{"n_layer": 12, "d_model": 160, "n_experts": 32, "experts_per_token": 2, "d_expert": 96, "d_shared_expert": 0, "activation": "swiglu", "moe_layers": [0, 1, 2, 3, 4, 5, 6, 7, 8, 9, 10, 11], "router_score": "sigmoid", "normalize_top_k": true, "routed_scale": 1.41, "balance_loss": 0.000471, "balance_bias": true, "init_std_router": 0.0196, "lr_router": 0.000884, "n_head": 4, "n_kv_head": 1, "head_dim": 64, "vocab_size": 2048, "norm": "rmsnorm", "norm_place": "pre", "norm_eps": 1e-06, "positions": "rope", "rope_base": 10000.0, "rope_fraction": 1.0, "qk_norm": false, "attn_scale": 0.125, "tie_embeddings": false, "parallel_block": false, "extras": ["capped logits"], "init": "uniform", "init_std_qkv": 0.058, "init_std_o": 0.0, "init_std_up": 0.058, "init_std_down": 0.0, "optimizer": "soap_variant", "lr": 0.00458, "beta1": 0.95, "beta2": 0.99, "weight_decay": 0.018, "lr_head": 0.0363, "grad_clip": 1.0, "warmup_steps": 200, "schedule": "cos", "final_lr_fraction": 0.0, "batch_tokens": 65536, "seq_len": 256, "doc_mask": false, "train_tokens": 635700000, "steps": 9701, "dataset": "wikipedia_en"}
Below are experts of layer 3 (counted from 0) of a mixture-of-experts language model. Rows are named router (the router's row for the expert), gate (a neuron's input weights, with its number), up (a neuron's input weights, with its number), down (a neuron's output weights, with its number) and show model dimensions 0-159. Each number is 128 + 32 x the weight over its row's rms, rounded and kept within 0 to 255. Numbers have three digits each.
After each expert's rows: a language model's description of what the expert responds to. This comes from a sample of Wikipedia text that the model never trained on.

# expert 18
router:095105189107106157213133127112158101097085123168129081149119168081072114131123144149132178116122116078155165096081120141114181091131154142178104119150122062104160158105111098119071186134142142137148152150126103104142128143129133065077127152155208143136171118126187125118099084143128138090107116126198134161159117132084120173141177132156140080126123151177120177155123112107112088122122090061175124134158071070119161096062138181156108082103131101125073125161127167198148086122132151
gate1:169145144104122126174122176110168152177122131111150123167138119119097107145113104135166110076145130052096102100122112081077070121148116137112097136152112110146112105115140136159069084124143101160077132193151143064161142090107154081124142175097149090123099167143089118107140164147169165168098151161172124173155117184096088137136071085162135180208099055095121171143066083151149117109133174166185135138104118120141130086120124144124138066139193164088067157104119150177129144078142111
up1:129148152126140156116163178177095187083165140151119092070107119129107118133099134148136123048160158211159141129062173179135132119155091106166135078131157130154116109092111176184160133129186127073115155161130108103141099113142135091137079099119151177180090202152191137090128130150099190101123151135189125140144124120123147127126142161119152151210126087143136105077150134144104124130125106118146138098084171199123195105134163104148111058117150128081110068186105136098114118142101159
down1:107108106102116132113060052114131106134134087151088173152112097135126117186115100131184156182147142131080099138183121167153096159176170135160177156099127105109123171132172094103128193092127131119180113174203135198150161112104103112120164114090155146170192136121128121180113099098126083146149123123126115132124140139083083128157171140108082126096160121124130144128080141114100106130100154090061155115102103098058101133114106128110138194055112099121208134135097114135188167158150064
What it handles: Articles and commas

# expert 23
router:090147127112138099201125097129216078124099133170139119109114143101085119165107181124159138115101126086099157127153145127147117093158113141119051071144210141093056179162137117093117146150158169168121163168139123132116162116042141096094135101131119143141094094134154163099159131088078104071149097166123121161147148072137144119138137157140090108130121095143139111138114206114119082089140082112096072159117150082192147132066071131142122106176182077176124127141179149145162146135118117
gate0:138160110112127133195137041123162100166106146150118132159143146174119091076087150086099154127141183123123094110121058131171101114082081135110126103113192156061102168149165160159163104149164153165161093116107078125113161098093103078177155119156103104114187106129154135128106131160120135116067131127153168163096148124139103132134126136131133127158068143184179100097123178100166140134140087138149120169181092071053080117041147105101121155146139093083114078114161133122071112164139150
up0:112087145115129152133145096137120156073162153115122133123160125143086166134179125077173198125123120141087119079127180076125093191215157145135148171133091179166209147153143142052129137158149114098107111110117112112095177092121109142117098171134167171152089144151126183087141201149090131156152089107116108112111133136113071082147229127112085163161135115083106127140117108060137095138154168105137108060125117101134126113154134124113131119162143180112213115168138121123157125135128082
down0:123106137135137120124141117167166119117147117123125180135174105152065145201116145131134100119129143124161118145119129138160184149140194091191111138141095163124152139087035141163081074176094167097158089105151126091070060099109193144125120133110122163179147153154141127082099078138130136138160085144094085120139157093137074153117206135210168124142152148128140113073144117141107162114141123150075138104106135188111165099101135171118103164165091142054086201158109161120167120112139119
What it handles: Name and word pieces

# expert 20
router:097118165102152185147141134125136137129188167121174136096145129095078105155094148213173156072164050117118169170149140175139119139147188138132114121175163113099109159128129130117087155125115112134084150168137137102090156150099198114052064075159106166123167116085123109099134109111137111137122078182173147115146098107098135053156166179135122116102148152176116132169109114101083077154075094074098097163153133098106145143080128084148144130112135113166105180106190154151075139110132153
gate2:145132118128117162164085165147102150120087114122127092101097124139147131140102092134082150119154133059117173086155123142148093139104090121140121120163041127134121093115166116143167167137125119101106130123109061072052166148068139146097111097113208087107181124164129158134095188142176136105158069131137113122136116115156098091155174136100124122135144070073141101146167149110106135091150177157130108129163047168163119129100093142186113173139117072106165169036134124119138198076092146
up2:171115068144140162203079128091178082102095127146116111149055171149143123174125070138132181116119135113177140086233182155105182153148161126131153159129141128162164086153133140127089190175120119121187150119107123139036208128123163092108156120087156098125093131101169135122182088147154132104115142158136122135149102117106150079139130165140128106114122138146133043126107141124132120100070108115070126086091122203102150142120121109142143144108124181136172135113148125117145177168129157
down2:122143118172112124127118118138133151136087147124097128164195111131014113083106109060102122104110138154127134071105126077096187176157105063050125137145103144100149129140126168124103161112166154070112162138132098094131104147154154148116137129105127188207163137135163099160077081124115122118167162180141133118105141119110138061131122090146118118075165173092118157168173176071133145145095118157115108096124120054138140133204071136094152121106107183109113127147092101115097093161105178
What it handles: Sentence-ending punctuation

# expert 17
router:141087129063105136138147124171149133098094134203137111124136157112115164124123127133176159070151142105084182109118166177115144154169099137140144088139160112103098130137078121120113152126126168169106121112221122108105098109098232117134081147154107216114127077125155197125127099111104061143130100129144064164122124068119135120125181117111147139111159183166123152133080141105099109087097108133180087167118143037158123155110094115162155122110124064170137115140123140131089155127196117
gate2:103131183133088122129091158153113111102072097121164144117126128153125167084119102120109146110139154137070182122111126147094143171130135117142165098166198096122178106042123165111101085161105152155100073134127078113146159181092160093152136190106196130104153105137164131194098171123078101153113152156138053108140150098158148075129212112089166140092194175116140109089122098132133152125067153162220122155129089147146134131078093160135101091130110109130121095123146142134098075154141149
up2:106112129126140115147158125080132079144186139107066091159131120103100205189040131153124096109145136132169145159143148097147150103141134131098133153092112139134144148151126095127143089136160127126090230098155156145103135133156186152152174111138090117105108158131120093129127124155178140148097074129136136141093085134115058166143164133156137118222069079177108133206136131155126095125142155079070083093141183073111092164149158062098151100161119096135155118167135117097121080098120097
down2:103126173172131140103131141093144141114111095154141153088132125171126125101072187178139177111125138151056146078179064144162151145091145163103114111174172174111138113110131186131147124137104115162159091151061086124091134149106129076146135131077171043151106124121104029121124198141123068121172128118121140101138154146105128076109159143122116105079121128156096165133154084081180096092143133134101099182144085167111128073098144206121059109144110143122094168124159109136160119129118163
What it handles: Capital letters in acronyms

# expert 25
router:133111092133177112153164110112124127168103147157175130105149132146115095138086120128146128132228166038122194055102123122068127126122133133174107147185121086095139146192042127059076142165157174156106162127150126089176110087078126091128103172146087123124138134113167137035168105147117077106130134125127172195126146126119098091145198126096135116075131100134091133143098132121104120127104091086055077149129120141130123167100139144173123124135112099122099156167138124118131149135144092
gate2:130090140134142141096120102131154110127144144171095134074164172032165157135090131079101137095138155073129130120166140142175178161147103135128116167121135123143154146111121093184101136175171152074083090135100148072065103184169178120050170179071131121082169113087122153145204089159085125136126146151154191122120155106155134164118105129098164154153205186144136134147104099120101105103101100171088125150094132105105127171127132119109121130084071131124107182169080130104078125133150159
up2:110147138126124144143131143107103103164143123166113116147106135139147122131088162129108063123132100095106106149096110085170150036100133103174142122112070106164141158092134113147098148122074089159101153122128091142143140081124177123129105183109098129074157145148164115079143094138153179147103130132089094155165151176087123117080126158140149154099127133094063115127193132073133165083144171073149079088165121140147179120150202100094217131178167069094154170177170120151063096157092161
down2:134083116082147133153144093104111097156205109135120115164148161115069180162145129126086122121147095139143106164119160179185196126090103105166104124161141108143161121136113126138182153148097129113073139145136116089138098082181132107177160119137140101161092136087141114088132133163100157154098103063163081202104123166117090086156139150130179084129188221142077144120058132137083121127141109090129112066098145171177132099115132070147145116199112108102145149120069195148113125142107138
What it handles: Table cell separators

# expert 9
router:113102138086151124137096111102122130061096147186177181115141169164119132099123129172189148136122093115120183111124144155095163079192124184112126123138103131106108162142137149129149189138099154168105141115133110063138172150155154117110167186137128138103175063079155138061143077092139117116136140222139054178157141128148090108096121144109136110098062080176076166148138158106115079117137085106079076159140094101144116097075117088153136120143172105106086144173150146088123090110139098
gate0:107167190129161114098142180133158178088165135166085131152145142171146123111097093103148171151137145122149075148102086132130101147101150150077113138134113125112172152088106128130112145171164097188132169080076140077099117132174150070165193169071167188098145161083083122129136110072089132137128165125116069136092081125144149082148149078056137179097131100097139125124114152152132083103085146103160114119141153072090129124175107134138100104090164054127141181201152121155090107139173114
up0:133088124116129168150172121156137131108108149157144084119179164157157118200134133138063141126113104107131167079126111131156122123107112116110184097131119117165102167136090120090129141161169094109128127113119133154048166092112121132118117100107176109129156149152097139130154173159134160206159162141128154167153197097102174113137084121084183063111076174113126117141060115107101155130171143123165156094136108121141086091106105204052118138143159112116145116068116146021218152133118124
down0:115104139120150135128179123219193115186080180083097111204080114087079148144151120084125125124144141145140157131116146124147107120099152095186056140083119129101190153124141166146118101085130054171086155163134141113152097105167088127124120135096083115111155089041129105066122115142121152109126107145139131076138152136119138151141140152150105149137152156138120117194176186137179079151133166147127126139108140095129171105057101115086129139120130122159098166182145166138088150133210172
What it handles: L, M, W pieces

# expert 11
router:110117097046115153144147119091186171118132144175113120171154106178119158063072136211145121126112147114120109098195114176126139146155183180158121147152161112114158156189126095141088118132119147140126158117165141094128177089129137113066129103158115153134185110142114125126084100173150077118184149107167105129152140076133114090160192153131138117049105074119090170208126128058111105095110127149085112138103132151119103119063120169172130127131118102124125105150106164091128149130186194
gate0:214100157108111151143116107079107202132093134155144081122109099096089077125116086165169120103104124126114074086095117065095150071099123104117093104150173164146115119154109166113163062110144107067159115167189141140121102125187094086123150116116097116130144146184099089102062136143141124166146156086094145139158123102139136140099125144138166133105102120109131138108144163058081103105123139140095107201131170147174147146106118189155185172093112041112091192110164171147144129139148128
up0:117148097151108177105131143156162191197157121126126081129136162175112157070115103166137098122165187109167096106067165035176141079144106111091126141144164125127138109093109100157117135093132121123149113126153109137162134080138135137181134137090117143131153108163157131086060068065198135123147150147083131131156111093123134093192181132155152203100121101086145156130153142138120102138153143101189063197106146132103123125140145194160128064088078091107124151088173135153129158112142106
down0:149115176103103166084109123107130144133122117139122126148130132154081181087144148179118144144198142105158142216164091170146162141130179136100135167101097111069077130123178168140138170123125100134131147195119122200135147146127133101163151140124089111164063107093191100124107108099084138176127169099096173130060188108087084127158096155152095194121143092084135112139178077142128118211166136115117109090151095187154149100081160136090116103113118164124131090163147144176157092120145150
What it handles: Common prepositions

# expert 28
router:110111121116100160177148175095139117098118138145201074100099135139122081087098123137144110119120098158114115109141181213080083138143145175129138092158103105053108124179096144150115128187170159164093198163118124071143165129120149094079186096151147173145150091118083130141131131168133093094156097118164103166139147137057108123125164135074108121103061100167122139160123192136071118073106109077133104173126139148124134117084078108132133143146162113182123139174151144082087189096107101
gate0:144093132171073140136143101144150153165129126166089120167138124128109140158120139123095134103142176110118098099130152142149075086064191141146075146150069120123076128145121102159129140167192131187131134148142117088087117101098112149104196090163144087063113105110110155167071095191155121101150095158147118121075117149123116135129100147132109127185068131152143151149105132156111164156082111111184095085098135175133210101141176116098120169097209078182108173195108113152155167082121148
up0:161151140150083140105098108089117134116160118174124128110134130163128073190088129128181137097120140169137077108151122093142130142072066127181150168111094093136098129108132098152143092138137139131080100176080098077076109100062110148138205064146148134137168094103187147118099100148127140111172125110111148121106069144102134115111102151105114121170182141169098125151167095089146159174116066084092117213075117114114175096119201186128115193157137097181181095133089125117107125137132112
down0:151120124130102168147152133110099141090147119137142096142126062160160163171212091084123173101095077117134106155078084128110107178101128098145124172133135132143128155168113189098102138123117150155133128121017147184125110143153109134128114125103080116118152161152129046212160104104108158171157178135182078096148067134121079202166123086188094135115118111120104156095145087160108145094144118150153124122146078157091151146163091102112156104112134065155099124088128150086131155169167109
What it handles: Common word first halves

# expert 26
router:101113143099102194164107146119145110112097127149112130110128087163050141058074152139205167140148142062119114133151122147125160177121112142134095124141143130131124156099095149080106174145102148169138144173156132133095183163102167117095086179162134146181127104153075169123107093106140084154107110188191145084165149128105110124087153204124174158104157145151105163163095118148119126122163119169171131181215163085112165150124157141151124127147138091083076141149152168083140200169152106
gate0:133188125161140174113154126131132104135127182091097084118086139094098120112106123142103154178121129107059114123153169144142176124154145115133046177095135096104167167079164132132147146144099150145115148115171153074182137094126146191128047165132139132107130160122180200126120135128121127136144171110165107126148104095120105062101141122127206171108183108151109104111131212162098095125115132152206168172105119194115082149148141115155117070195160182102134136155123124090126117099162087
up0:147138174161088107055128128113130101120146090106152099171143125054169090058158158127134143159102221172082079124071057092109088155107092110138089121149139120099080119108085133130145161150103116129122098159093169086122156127149178175087082095101105164097141106131086089169120139126104130087166102181114117083131180160110097091199194072130086136099196119122143108148141143128096126139146117151120131117173176148139128142149114148128145165170120080196133141115129074133118096104145112
down0:205168146071103137103171184130119126108163140164136141143148103120111138095089143148148088101094132050147131136097159086078118095100148146161117164092116081183115096157191143099118176119078137119126127184146146107114091147099120142069164094131130154120178054115135085110113115171041171079126171120201101096136121105157145178088156118125101150127060094133180146151121119099157100126120149153115121157122124129110155151128106196099185097155079084120084192122118117110071141136147112
What it handles: Colons and year digits

# expert 5
router:130149097126188146158086202123144099112126111126159164142135186156120177074104121170133090123131095098087092144141109149173131148158155132161088102112154065082129157109121110124110135170130174155163124177148090094096178126090183094130169147175081147162117091142125092086132115140089104105104091161164128179133154081166105142144159150108115112099104113133160186155118079148101068153071075070110102127158139124187182130105092133118106122165134083153125172129230164160109175117180147
gate0:192148102126185100166132130162132105118130120125164127074134177146098118095079064164110130110117135081116163066101124166151155161080177099134203145110183080057128160121106121104092101148119148153160063138115076164153166103119139111110087165149097139151209112089160153143182100156137153139123125115112118148137163091152142132074094116101140142092159145131088120087082107167102113181124100090157202111091167075123139146122091076106167162139107100143061159140143137109144192166128153
up0:121132192148155204155088115167109147116053122148099141115159112112178165097125143105105127111089143168136150165097160152120172113101136071154121106126156126121081140091124141084117081180159139159122047085088144138124172077150131173064122146134127142126147161075086073090080136196119098110117060051095168106109097122119114123098105123129106138145200128130174150148143104143115092111140072185089153084103142164075141167097088109114114076138111131105098151177175095133134092121159114
down0:132134112060112116117115113125133156122122092086150121147095147164157101153155097068080136081108166155086173150117060114128080126140077078108148148113180164190124117119136131169115079086131104126165110057076089139141171132132125097127139119118127151112145136076156174115153072099077072140097169052131108136113134124144114129178134088094156069106078110150153175148163111206156079105113109146170186163087081162108146066150134089121145152148167114106126154136080098092137077095161099
What it handles: Vowel-consonant word pieces

# expert 1
router:102078170070161190176148128137157125094133159109099122107187160143066110129135155155135122113172164102122171102143180193131169130149149153098101136149143132121108139132113137075120125123115111125120167202129107131177173098082134095164161177134122124152180126182126128121174104092104141088124102142167139123175156115113066123129177220087083125044154146135175143139093119134088083087131103119198136170099117109125102114127079109149147098231119105147103136142093146169075118151103132
gate0:142100175120158196142184147132066116166121092129145131105099095167119095131089151083058104129082076097125078104170160163123133194163142171128144119114083146127100189139102167126144096123142102142152131189117118147154163162163094150105154181123133159131131192120122148105133077097081121132085115140117129131084134133113091162121100205030060080071150138130089124120136112098137135141133147130147041100127090147128113139092146140087114119113120087100114105159104056154099113125053114
up0:070065131095109138128126149113150154162085129114118095147166122086081134181135170094176048143109092086104158136146179106104152178125113163142122101135067112080106131184091063113134106165136108098139190167118146167078115118177112134178143092119131154094156120130133176115082097091137135099064152159149071112124065124116109074130112117117140190122084132136078107120169103117164118113186133104124098124131071117144111053124179063132160191142183141120148127113090107126132115079117090
down0:122150154083119089119163119134114094147166136118161147103137119116083097154085107152159108111134073181092163131187155153126122126096182177158094086089164209173090166128140131115119156150129130120135130125150078096099173114117120128145135160108122196133043063123116147171142129078131132100101047128122141169106156122062163074106160118134138103135149143119139123125146173126190134137165122094145174124077122101126101170157128101162156061083140170104075198080152184087075139075114138
What it handles: List dashes, agent suffixes

# expert 3
router:139119113129159142138138098119140110166083108155144086110128116124079168151090129135169085115150112138063161175101144160119092124182210180155119125150180090112145169148139075099076179143137164104077116140166100099112179116139172105121146138155098143135133127159146210139093128153082123164068127095136071133147120083075085140101185198057136099090115091165140094146083098036115115130131118163097137176085197126157157104089109142115142124138156104098065148132161129154126144141139121
gate0:157122069153110128134142119160149133158088104129071168101112155108137152118140146127131139149097123117086063121136124112144053138127138126114166170155140109097130101165102066083122139174145145068153097118160171116114049093148138059115162083132181152137185108088094173092103141099102172127135150172085082066109119117074104106136160230111150154165119149113120130126137104079063155073110067152117149115088119170164175173136111162053130118154114095100140169135104134098097080129106125
up0:128134153172108134106175076090125191172089164149190212124108154078044121089141075111108166147147117182087156153126108153106194144190160134091120183180087100093163136142086094168197128156078145162120110149137106181135137148104087141206175141139152116105115143115123126103118083116147118118058117162158161155109096108067097111136165097078141130159059135134146164152142062130123120114109187147128125100154147152123114096134108111118122116132118138146146148087103102185140143148114110
down0:131130114101077162115146129098093143046138058140113153161163155126178126208108056148090146124101105135088134087139120108171072081100104164064158125140130159071132143105120094073133102109158083073138084122092140135147143136167150111077088131185112134150081161138091142106152130203137116170132100127148150101029152101130111111174113140111152134121110124106120146137104123149169097111169158138162118129207116056116066108130127105122125119131127130132142120078086120096190117142113205
What it handles: Mid-word vowel-consonant pieces

# expert 10
router:111099139133187142151129115175156115163135191133111157156148101123093118142088151156120185133157114142087137171104110129121181088124129213115119147174178116122115148140066175127159138188130157163116185160174128104163082103121141107122079119158156173232149073111142120088115133149110127147152084152157096110118180128133073157164168137120103132092104112169101144194117125074117080090138099083137068149056080102145177167067154092125186140133149100130137169165135110106137104147126124
gate1:153131094131098100139143149111132140116091154137092123176186194139105150117103114107113110147136126166049171136096118125123127100077151192093098111144185108221143122131133108150052136150166146189165087130095086174103116150112152137059130115114140151105142110107133158092139156171161126165163110104142118141109142102209115095142070130194160128093082114105148083155109139060116161130110124132165085135147102061131168076140072158162100136153086081145126078066164122095111146125080138
up1:065070092139196156053125151134216159113086135144131138119147124126112126132159123120191114105129109126151148109126124116120144090130101142161086102098073077140156146180103155141138190082183148104131171205128143176135143104184126181149113146101136121156088148115122109140104098120177183169129171118149125112143035087156094136101127073098130109134150124140130124212145127174106163096132130083135148134085143136148136140072090122124138119082125103055183155154129170128061092140132095
down1:129155079124125088126130111144148162154025102115143077087164117154119157135106115158105139133150162130125137081103133137150105126168114136131155178208129093117138099093106106062127137135096138082176140126061145092144194115142078112190090154136151117172161132100100149100055070195137166135094146110122099107106131141096120113148118187156148185143175130116092103123157154174131165081129119127126116151125148078164120165105153146106035137133189096137141129181112149113114168087166208
What it handles: Foreign name fragments

# expert 12
router:140100128055187125110142117075147155121079145143148141181096166082086092146088130173115118112142112100116118138145122162088091174104163142096092137158154058074091131131127169149131161163153134153121151124135148070177138089105150106078136133150086156145172107111115125119151060055146153095098023155144123168091141103146086098093167122098089135115134156144129155130122101100082115080120132140133134133060203072199166121131136164151173061119117113141111136130161130161140143151076174
gate0:143126123106137101178115120149103153142100146166199127129130162084167144153143125136145145115125136106158126154110053085146084012045151147164163123127137147170088159141112084181139123097170109162126098108139191127116081113131095110093123146100161132126092082121141174137151089166146106173148206127112140134118099142082075140144154166094138116130088144124187174123137147157161145110230174186103097091138122130161128141142136088150158184140158069115121132100115168119079135096101181
up0:141117121161114096160169103196143160104094115090139121147109147128166132150095143118115060184073072177129113129086127104135088131154162121092137125168189123166096104163128131113148171118104179127121085072069122132137148154081123124141128127145087116136181124137084072099104114143186088169110151133125116131097130191102162099123090135206108143135102099109160166141070146178133142153221150159121093154133184181135090129141200150124064128101127050130094147115075134111081162128120161
down0:110098089094100115089109135165105085121181080146075127182149085119085154091089124130191176184133086177166117153131202142148100123134119150106113113152147205135086088098142178069119148150141082190109136175104135101107147185116109154146164091133155116124160100086116101109144129114108122123115145134205103070129130137106093100132133040162114099137127147168117089115137133172138075111096099123128158175151150130167083096062128114064120179149118151152141098124075129121211147123129135
What it handles: Conjunctions and auxiliary verbs

# expert 7
router:090136103130110187125133116158133197115134136138178125103180159159116119148133135146129128101143100109096111120123093140135109156116133119121113109159175143066125183122080080136095168132121187136155133170142136085133117101118129139114144132130104125202158087124141147078209083106069071108177065151184066165110186117123095118107147186116121133028140085140177143164075118095119136107151109147182141175051122125137199119127144125136129110091127120198119160171154142091101178120166101
gate5:063109079108106059130141129106155074105116163130144113139119169112114146073140111140172183132160126173145147149149183148131133116092138109135098111096117092085120088169100160100089096094088132140111105156138125129102151147145139124179156140077174096137122089095078154143140145210064125129117094161102091149126128086105163165152142071135171110148161050083092081141107119082060139199121191153147126128137111114145141151075106099190116094135137181173177153137172183120081127086109168
up5:160112119119152174160101101178090174116111105132139181122131095093107142095084063111136127081137136108144113099074108115143141142204093128168166144176150116201168157068174106096133148165149125111093115123101127107135121109111098108158052127127057186097119176097167134199143132080185130155078150108125157137108120127088138100193136148148059167117137116161132149103122128194167146118120097104141141175156106124128073033147168125102148117156113094092093118084161090162149094143118108
down5:135148112114098132171173156111154131134204143082130107075044141143111147131131139077043139062108159147140095120108093079099140137132100099112147095149088138147105136159129185100114114111070161110109149203075124115065140161125140079166118162098098156097186127154087128145152150162166080130118133114092162092153111108118092160135067105096153096141107166126153138184099090142133101138119123117073094168118156140144104145124064161191150118116120085157037139118100170181110124141089090
What it handles: Digits in numbers

# expert 4
router:156096126146120194135104101150130135123135162186172126082127142122132124112116168120146085098134100119092116146150180144138161107110115136197116149153167103137153144166072107099123126136083154194116164092121099110158139132148143121126140132177153131146185060137076152016120143070163125088142088120110127101136192113137102141166159139120102078115125118194104165196112120104101093068085137148054139138094144176108182076106142138155188082103160134153098193141155195152105101124143132
gate0:153086132170112150189122163139126178131157125150124178132156178141153142130141171101146135155163076104141137170096176162132120140137164172128155112130116134140137147103126127115160144098152142090150120142188110102166149071115139111184125134083096148143164128141081089086059127149136156102067048118117165119161114097182122141143060135143176118111092144078175087161171125034192118132125100075114145133044141160106129124111146155096091080115147118182057098136131192099176147141099153
up0:138089118085159134153130129077157170082179085108141179084117171147138089162160128080146047155163140144151116143146092149113129117098147064161101121145151121130075114124170159113108097187134122096097107175171141160168120072147093173162108101119124112104175188139096086135016130168111172130160122083127121122128129123117102128139113128149128118086104150065125145144158182132162134073167099049128137089101128132144154129116163164079107101134140101213128120123164086184125130130146062
down0:139149151115160124076150175080145102118117132140104123113064196124057161154122134136150182125118115156116170153173122127150096112129142117109182086122111152112109120073159102154155133121158173121135119135143122147137159112105211126212185112093116067080130122129127117061090174176116112152141141207090153081132119189152123081182115146146149120150124172115100088113176130177143107139106126147183174130118159190149175100090113083126116156109159116071110115091086148127149187184179151
What it handles: Single-letter word starts

# expert 0
router:174128148133146148134106164095157148114106151165140074131106130117141113140081112178135090089130140101070172120164110098132180095139130135190128149150162129080102149176087067120111159141146146102143193159205075118135149147093165112080156114161103126176156101095115102138179070125143067058142133168177107132091183100063083069108179156119115124110082124157103161159075093061127108106120094125171108134168156134145132101097056117156151115159151135185123156160139177149134090146115129
gate0:129049134088097101114086066150125165135162146184106157147147155140092131119083149123136162190074124172114111160124102184144106045187181102132106101161101104114093137169101104113149109112137114149095095165151197064157109133109136138125118141111125107162137123137170167166161103114184102153136104084132124124168111150130137112166141118169155152166134151088084106140156092084134099157209113129116123108161197154098092067143179153151143103090149111119122066135096140189141089202131079
up0:192171087107128151139109145123118168157137119119081099091078112143130117135148144139113089152091067086171073144085097129120094160130160180146116099066124145158118099120152120168089188163099089094086058140119121121098126115120145082152140131183139125149115162184151149092147105146098123176130099153124083095093081166139128147144139120149160132146104194127097163130079142071168155173108129146153081163115173128050132172128092129154106077197149116184102180212102121092120188149116119
down0:066115174056168168088109193149111117136155110135185114112079126072132112153205120146147127132137166125109161171114139095101119092170140110108192153178169155137158127158140109069078127116119132085086150071043163158134117114168100163147132107155139150079135187125114050118121131137094071095114135160110165145099214155103130148128085162091092125105138125168108142084139114122134139142112115128130150158120166108175115094124059118115112102122028093131095130162129140170146099149129118
What it handles: Word-initial prefixes, months

# expert 21
router:085097187115138157161092188137170108138162175098154051130157117124087134157096150151157121103220076076042151053152154149090109108111146130104130152135119117102120171136134143056183161147058116136177172111136127103147117106096171092112144169182157179177148121104145147129137105155116134110193139147153099138135169116049114157099149141140140099082113146132118122132140123098107136109111129103082055141140107110121116121130114123140143081143136096117108167196166149109118205101110169
gate5:078129142160073156144083176125110138141099134146126135145140160136108131122143135171149109180114082109107143071097113153174073094097144129161151142133147169051156099058159080173087044099053137155150141118135143144100162150084159101042127104145122093130176121109213121111169148144137177162133107080144151128109130142120100119016089178112155113126132144092109115135134151113134167130084086103093076132115140146091103190143142095094154141129113092130097154126112174097109119091118169
up5:102140142143103141144059153109120086110107147121103155138186150164086152115153135186155102109125153067131117091131103089177141152097064110164151139111094162150148128114170148158094152150085167155147143100156196156151165110167148087119103193185075137163138159053113138104135143138107135130095139151102122137119136124064150108106132091101149081097205135095087132118120156131069113112197093041116155153156139120189090122119170090082148131115099149088148103131157170098166157086062166
down5:185141100136105169121130128144150119162120144182146110082081081157140136094097098118167107108135172147111117134127098200126103105097174145121136157143112095204076083159159142094168063189128124071145117150127147109100049155113136109102139158090115153116097105072112108139122121078128127150178094043175130075133202116116149128145102085126129073156116157119168129125168092169140108173102094105130112121085172145153125072175089114135078150165159130102196181135126107078160141138084105
What it handles: G, en, ar pieces

# expert 29
router:183111162113147132143090140161157112133146131172140097080160128117131139071100183196148102148138104121093101071093148150107105181129122181125128149139144074141097163137153114071154140170168201148107150162156184113101090095112146109114125115141104106149148127193108124071149072107125101113146145192158119144145138068092109092126147161127104115105082150239123177166096123058101095152101109136137054145103077087073164147119117181110183093096125129093130139137129127109135126149068110
gate1:133196141104144111137129090131148116096137111092129126099129113117130144113086181117143206104098166165136135140098128170182148118121141171070128116150189159094116159135084156087081102120148121118185123112146166147102130133178082161163094114201147102167089163121081167068116135166119172109134105158110097106118105079118143171116179072195104128135078059133123169112133122085129097125067080122141077090159164101171171127109149153077174111172183115173155089083087110138111156102156161
up1:119161140097104135134079154120101135143117122178123150082119122156166132168119071118126086195121066128109181153159154090150059118134159073128123146142063094118135163097113115073110115133152152113109167124139118137146136152144166189121123127122093216188160151128137147109131124098223138123150127074125119121107138180133120078152092100119111131119109100156123094098149167090096164105208078066159194114110106112078042099121084109119113140132082146139117160195156105099158117134073137
down1:145082115089146182120124148129134167091120125173120110119138077098070073111098102147107086094132092108099134083166140075126155167114104179121134134155172119157159180157116088068088116118118149161129082104165165105059139144126130046127135100096143153095165122104146144187123130174137080105125123104145162089101078155225213164158139107147093118160103133095118077150141090118134102102118145109142159140131207154154146099171134086162129110120149135088115191159153146201099089138148127
What it handles: Verb endings

# expert 13
router:119135080103166208150135131113149125112129141131088101076089186093108125125107153136131191115172131121094095132190128179053098136144189126137077166165122148110126152119126101080105183152146181167062126126172093110201128137082134101018130087145130139145106111178103147132122116149092106129096119129156109086147155112130114125071131134083109061096144096193123141140128108106101121095102123100132106127099095029104143105098135168147138086116183114182074119172140145111125128137134137
gate1:085138099100122141184182125144166137124101130123141093109181199130117128129108110118139110102163162174151101165117166139089130122137153124107117109191148137200104140132142083102137119170143155080094092147175169147204146140126094101115102171147135132133079153128170100158146132118080133112167144135146150119140133136128172060121074128122171043148160108119163117145047108119145118094106141210216104109088075127110109079160187128147054106084142141107135172139134146093148168125061152
up1:131183179102134181065135117153167209067153137158156210115134110126125062116104164111108112083156169082074106114077095173102090117168179101109158068074121101110142125096100141130170160088106114125069170083134168143138122119200121106134112142093080120177156138131089160125156142116136183127114112126152174068139101124129154076169111168123148134193129135102133071110097131145170110091096109192111117127122175094123147139132081125113082147140162095108154108174085122099124152147124137
down1:135140090120126128110116133158118051191210136183133134080142165095156123121106107134129189113151168129128088179118142098166119115106100122102102121186163116121092108159153092205123124108154126139129102149111103140045150111118197136112153161131146129150135092136102087133110179162103114097100127128134115116089100097130107148156142124094113144125146142126216103071142074100177161133211148132039132112195105112128070160122178080131161109151108149145140122086161175133169188184150123
What it handles: Derivational word endings